Weights of a small mixture-of-experts language model, trained from scratch on English Wikipedia.
Experts: 64 experts in each of 12 layers, 4 picks a token, a sigmoid router.
Below are experts of layer 9 (counted from 0) of a mixture-of-experts language model. Rows are named router (the router's row for the expert), down (a neuron's output weights, with its number) and show model dimensions 0-63. Each number is 128 + 24 x the weight over its row's rms, rounded and kept within 0 to 255. Numbers have three digits each.
Before each expert's rows: a language model's description of what the expert responds to. This comes from a sample of Wikipedia text that the model never trained on.

# expert 60
Capitalized nouns inside organization, award and place names, such as World, National, International, Street, Community College, ARIA Singles Chart.
router:126133113134107156136209081098102128128185125106141072120105150135158121105084163109127123155084163119149101086105125096129134142145112119128099122126178153159148096119132125156125139155125142
down0:122142133129098146122125132135145130142117088125072157161100126158097110115105139103134104144117142149156107093111113146137136187138137134178116109107078148103136102160127131136086101125133109
down1:112095104099125100172143122127109143153077117102120126147112135148080169141114124158168085121103130120123126147083159169143148104148141137082109108092121169185120116126131084105111154131116137

# expert 18
Words inside quoted titles or speech, especially pronouns like you, my, our, and words such as of, New, United within song titles.
router:152106126107085153114123101076136143126083117117123077171142123117135118149142155113124145130102154122121149147115166145116085143152111109106162110163148128149094127113119096109144113099159157
down0:110115159180170119173103171115141101142065157126155129125151177121162161121126125166074118099172141122085110131120133096122136112116116123176115155111138163125134100131141107130132109110111109
down1:162140071121106145119131140149087122170118136149145162118143132137131083131158102146145079116121124159114140137117124105149115151146094129155134141115146129107119072098114115109148105158166150

# expert 52
Pieces of non-Latin script (Cyrillic, Bengali, Thai, Japanese), capital-letter abbreviations like MF, DF, FM, UKIP, and table dashes.
router:107107125136106104110125120129146118163095145121127125130172107123166160101122126144114108116128119107126121169144139147118154136127100112151127105140139139086118164127130146153070142112107104
down0:138123146158142124104140116129140122111147116075137140107164138097135131093120147152109161135140162165125101134126155132125142121127144083086108125109144125136114125090134125107114126139129133
down1:183123133121101143127118134079119065128151124138136117154177117143137118073133140135126136131144120120102146177153106094136176152142123152149137163119131101144087109099129143162136115132126124

# expert 28
Forms of be and have, such as was, is, are, been, had, plus the first pieces 19 and 20 of year numbers.
router:107123129122105135139147093113110141131125129142139172162137133130123127122121112159147125115095168114136149101112125212114149079147133099150129104166154142143123076144115119134139117125129093
down0:093108160152061109128111130108107177090096168120152123135114156153137114088094105121164083131112158077116086135137125148134139086122162145140127135157169129106118128141131137094103156141173101
down1:124121116135144105148162149161153130118158121123170130090143132122113103139152096134141113170144141132158100161195111100082158134080141146131147136127110148122109100138147094129109102074134178

# expert 16
Nationality and occupation words in short biography lines, such as American, politician, footballer, born, plus spaces and line breaks in lists and tables.
router:165129143120130144099153090127147147145138139153159104104123142147122127113084129102155136128122135124137156142104111130143099133135117155156143101134119144121155154141138092114129127107123111
down0:133131138150121142137121132131162095097153127154129123130146130079113137100169096124160130162129105162162132139123074099093159139153157132129112151141078134106092142144109114133142109136096127
down1:135150129126172100119139081136171108154094157099149123154127112103128133115141148183157140112124136108136108153119137088138109144125148153105118114120105141110135096143122165159132143134097151

# expert 14
Country and city names such as Japan, China, York, and word pieces inside Arabic, South Asian or Filipino personal names.
router:115099123120097126101132121104094141149142132127119173105146156091098113111140134152118131130125118125118113125121121125134085130126132152111110095116099101141099131147140139133136106124127117
down0:111120153152158126144113130151146166105112157114154129114113123102119116155130128129153140139100135117093087149152163128092125100093135162151114051120102165107105127130106125134179103127116174
down1:096123112157125132110127152139132127154110132147097103080104157134104121150200139109121073181150122089090135112118119112138163108118093157128159064096166131160145111086148146113138138139111095

# expert 47
Standalone space tokens before a year, date or number following a pipe, comma or word (' '2006, ' '30–23); also After, Despite, Apps.
router:122118115117139132133105133107114152122098166112118132140155135161137134139134107132073130135117087131126129134113117043139129126123138129137143125111141121137115145123127152111118145137115150
down0:114157117130112137112149155148128106121128089110091121146153136123177112132099107128098129127142134142123110116125083101110125120056156123113165136137078164145151146135155124135120119143100121
down1:112104176118127154137120162110128131116135128130118091112127184103107144114124138127136147105118115141111137114081087086097127142093082128120088124139132145117102152158123131113122133118109156

# expert 43
Counting words like two, three, several, many, both, and phrase-final nouns after the or an adjective, such as network, cover, side.
router:139142115106131067066114119163101157127159141138154159136143120165143135129064138092109122104109105118135123161093106112106120097153154115188128181126119114079133130125159134154093125106146166
down0:126141115137132088097139115135113066109096147117135125114189095135088113107105113142127163144125103134147114134148132133128126129124105092097120136132163077138146149133148161111116152086115117
down1:060119138166119117169125111150148138175172141168172138086116115117112110136119157107134161128127131134087173111123137141166069131101152164127121158152133131158107084103095121107120106114143126

# expert 51
Entries in table cells of sports and statistics tables: year prefix 20, country codes like ENG, USA, CZE, positions MF, FW, DF.
router:106120139097157063174137115146132191169130140102149150137099070106127104127127146100130113138139098128146129120128177123142129135108114124137105143129154106171129133156156118159143094099135154
down0:130095171088135096148109114123082134093121124124115142125114112101103157128125134155134130088117133150175160094138114123145108112147111139097156185146059151152063117108121104132158112125130112
down1:129088140093100127122066145156116110146125142127137146159154113146109106172131121133075117087157134103132133125165116110142095100109153108105096142146098114132128143136092146095082155138115131

# expert 25
Middle and ending pieces of foreign or rare names and terms, such as Dust-y, Denge-ki, Y-amous-soukro, plus According and Sub.
router:115111120149160157154136093130107121128129126114095122155135113116128126158141137132135119163109103105136098134118136032122117110137116108153155108107161111134127155141119132120122127147112099
down0:136113129135104141111122151097108122153132154168117085096113114106123143156228100132117143169143139127166096104119104096132130104153126128121154148136086115111131117136126127133124099152161145
down1:110126134134122163143092157108099131148112133153145148126099156135122093127172108142135126133050108130119147162120122099135155173140120140205148096156082126126095097151096122112148100149128086

# expert 13
The preposition for (bowling for, designed for, candidate for) and the first pieces of split proper names like Tot-owa, Mel-odi.
router:146126120170171194160126108103135129126144135149148150103122143131111149145128116115143129127121120107109134152053121084143108125117106138089162106123174126139139136115105120115136115122138153
down2:118135134110130112132107154181125114098153130165142147154140141108146112124147167119131123148172109077145132101147093147111130145102149111110119149102103135071132145139117113166120203143122125
down3:180141151126120162108134120124147168091097114124139123144119107134110081112158106115127157133128157140116085154125130160149112158112131123142090134120158150153124111157144115140106161127085137

# expert 38
Everyday common nouns after an article or adjective, such as music, water, church, strategy, education, fee.
router:121131118100129126148125155144124163133152145129108109175134116115089107147124103132124135103120169136117105103137135099135145112124129133165152109140144156122129114155121112126193101115096142
down0:157147131164107140156082090147123147148086121127127122163145104116149163159140098098120133104207099133108099127124139106143122143128125152189177098144147113126128112177091102112169092149127115
down1:159101141148090148151140132110132104138114098119099143134112114121133149147139090166157111121113143105150111131117138152124120153149056172176139166097135135060137132106091107116093138115084151